From a checkpoint of a small mixture-of-experts model trained on Wikipedia: 224 GELU neurons an expert.
Below are experts of layer 3 (counted from 0) of a mixture-of-experts language model. Rows are named router (the router's row for the expert) and show model dimensions 0-63. Each number is 500 + 25 x the weight over its row's rms, rounded and kept within 0 to 999. Numbers have three digits each.
After each expert's rows: a language model's description of what the expert responds to; "comes before" lists some tokens at least twice as common just after its tokens as in all text. This comes from a sample of Wikipedia text that the model never trained on. Tokens count by the router's weight.

# expert 5
router:492532488480522496462470509516464504463490510462469516486495468497505523533464471516480499515516472501535500458521516483490463503497514508519518496491529491456504476514503518503504509490526522
What it handles: Pipe separators between cells in numeric table rows, usually right after a digit, as in sports statistics and census figures.
comes before: "0", "1", "2", "3", "4", "5"

# expert 6
router:459508464463475487519520459506516485495469533498466471490506495536516505477470504502459484524501500499469537492512518496513460524478534493489490493456553494453480472476518504507491501471546520
What it handles: Pipe separators between numeric table cells, semicolons in stat lists, and colons after infobox field names like Length:, Population:.
comes before: "0", "1", "2", "3", "4", "\n"

# expert 22
router:506538509471492507505524506511457454475521468465477532476541523473519532454491503513474480518503508510509538446512486488528496479480513481501538528492521502489453484533499504522529468486466482
What it handles: Digits and en dashes or hyphens in numbers, scores, years and ranges, mostly in tables: 0–3, 2012–2014, 31–38.
comes before: " | ", ".", "1", "2", "–", " |"

# expert 66
router:549530495506519471505499512468510484498528503438481503460550474503536529499461528492504510472528483515495522448506512500472499500503518467460544496517551551500481509545481517523493482501499485
What it handles: Single digits 0 and 1 in match scores and table cells, such as 3–0, 0-0, 1-0, in football and volleyball results.
comes before: " | ", "–", "-", " |", ".", " |  |  |"

# expert 52
router:538492468493537490537464516488493467503490515512483507508466475521522512529485540536474483499472466505507540523525510528499482514511464477466526478531482506499503474508484535523483490473502488
What it handles: Full stops ending sentences, often before a paragraph break or The/He, plus decimal points within numbers like 3.06.
comes before: "\n\n", " The", " He", " In ", " This", " It"

# expert 41
router:480464479536502507501536506509456510482488500525510512508499498505495475464513483487480528536474517515495484469486489505480490503500493546498476471508484495516470484502446463538509495505496558
What it handles: Words and suffixes in infobox and list fields: Scientific classification, °E coordinates, Official portrait, Running time minutes, -ation, -ing.
comes before: "\n", ": ", ":", ";", " =", ")"

# expert 40
router:483495550517492523472504506525540499524493527515478508538525473561525490527481453466509482494529521523516495499526540519523476451559527516513525482520453473475457499496483494535513504499543483
What it handles: Closing parentheses, quotation marks, braces and square brackets ending dates, scores or titles, as in (1863–1911), (6–8), "Only".
comes before: "\n", "\n\n", " | — |", "]", " |  |  | ", " | K."

# expert 16
router:511473508513533513508485503541484466488516473517500462469515466544499533508467463491524515516537513488455459531488519521505518501523546495503487492527473484458506525489498518506524472465498526
What it handles: Double line breaks ending paragraphs or tables, and the == / === / ==== markers of Wikipedia section headings.
comes before: "The", "=", "===", "==", "In ", "\n"

# expert 65
router:499500507529487478491505524554475546488479517516481506480499484509506516549468545491487532446531520551516517505525520467499480492462498488490511486524462467480512473522500503468524508471512516
What it handles: Three-digit pieces after a leading 1 or 2 in years and round numbers, such as 1-815, 2-012, 000, 100.
comes before: "–", " | ", ".", ")", " |", ","

# expert 45
router:518538465502512491539531478479498482483502505428482528451530491487521533489477518506505485466535516523486538472507515521498485491533478461493529491533571515479486493536500527495498468515475481
What it handles: Leading digit pieces of years and numbers, such as 1 in 1893, 2 in 2008, 1 in 1.19, plus numbers in table cells.
comes before: " | ", ".", "–", " |", ", ", ","

# expert 39
router:516539484532479498525519490503515473523521480471505483507511477519487492479490507456458475460477447461492516518505492519533521486483524505469466471486504565552481478505504504509512457487494456
What it handles: Line breaks ending table rows and bulleted list items, and the pipe or dash starting the next row, in election results and cast lists.
comes before: "| ", "|", "-", "- ", "  -", "2"

# expert 31
router:519495487551496453528509496492506529489539489502495489472511506498510514469479508454480536470528498533452501479527486499476472501499534463479530505499532501498455500532473446541488486502490525
What it handles: Digits of years and dates, especially the leading 1 or 2 of years in birth dates and date lists, such as 1987, 2008, March 12.
comes before: ".", "–", ", ", ")", " | ", "′"

# expert 38
router:473524490512528492485490493481491492497463508462487521542522488565517498475502469494446528501465507473490473468502536473522458504459521532497484474522478458473472460543515452503517534472528493
What it handles: Spaces, commas, open parentheses and in before a year or number, like taxonomic author citations (Warren, 1898) and (2022–present).
comes before: "1", "2", "3", "6", "4", "5"

# expert 19
router:496483533473495497475511504543422507462489523524470510490507503481509535528461473490523480489513537460503486482519528473491454475516493539518568494500549500484499463504535540472499512488558518
What it handles: Pipe separators and short cell text later in table rows, such as running, Won, Nominated, km, Round, Total, Final.
comes before: "\n", "0", "1", "3", "2", "4"

# expert 33
router:467548528457522521469491527537485465480489494481469553486545508503514511520473478507499527501522540524476537471505523476513477439474485517534519480530494473464491481540480521508515487457547496
What it handles: En dashes and hyphens in year ranges, list bullets and compounds, such as 1674–1712, 48-team, Daira-i-Hamidiya, plus letter-hyphen pieces like F-.
comes before: "1", "2", "0", " Cal", " Ac", "6"

# expert 14
router:473507487533558493469475550512476504526469510466481542484539525502507519544470472491477497524501520477475512458519501515482477480471451526510515491488524483465482495544523497494534535496538492
What it handles: Commas, table pipes and "and"/"&" between items, above all thousands commas inside numbers like 47,136 and cell dividers in tables.
comes before: "\n", "000", " MP", " Report |", "500", " ·"

# expert 10
router:533502456503475473496475467507495512542484518528485495525498504507508534461557498496506474525472494487522527524568482512503499455505495500483502508482504492468472527481474506525530518518448479
What it handles: Pipe characters, table separator rows and == section heading markers in Wikipedia markup, such as | Candidate |, |---|---|, ==History==.
comes before: "\n", "\n\n", " |  | C", "andidate | Votes |", " % |", " % | ±% |"

# expert 62
router:500552535529462503496476485518502508529508496450464498485500516517530509472468493496526509511524545520498499470492529505494477479473485512496457460528512485490494497535525541502513490491537530
What it handles: The = sign closing a "= Title =" article heading, for places, people, teams, species: "= Mount Ida, Wisconsin =".
comes before: "\n\n", " \\", " Games", " \\frac{", " m freestyle", " Wins"

# expert 44
router:485533533479487512477460514524481484489482506505487514467531518524515513534475477476501510505531528533484510482526530493517478467475507527533526483536464475474507483526538538463528497458535513
What it handles: Numbers or score pieces inside sports and election tables, plus phrases like with a, he had and here after verbs.
comes before: " | ", ".", "% | ", ",", "–", "; "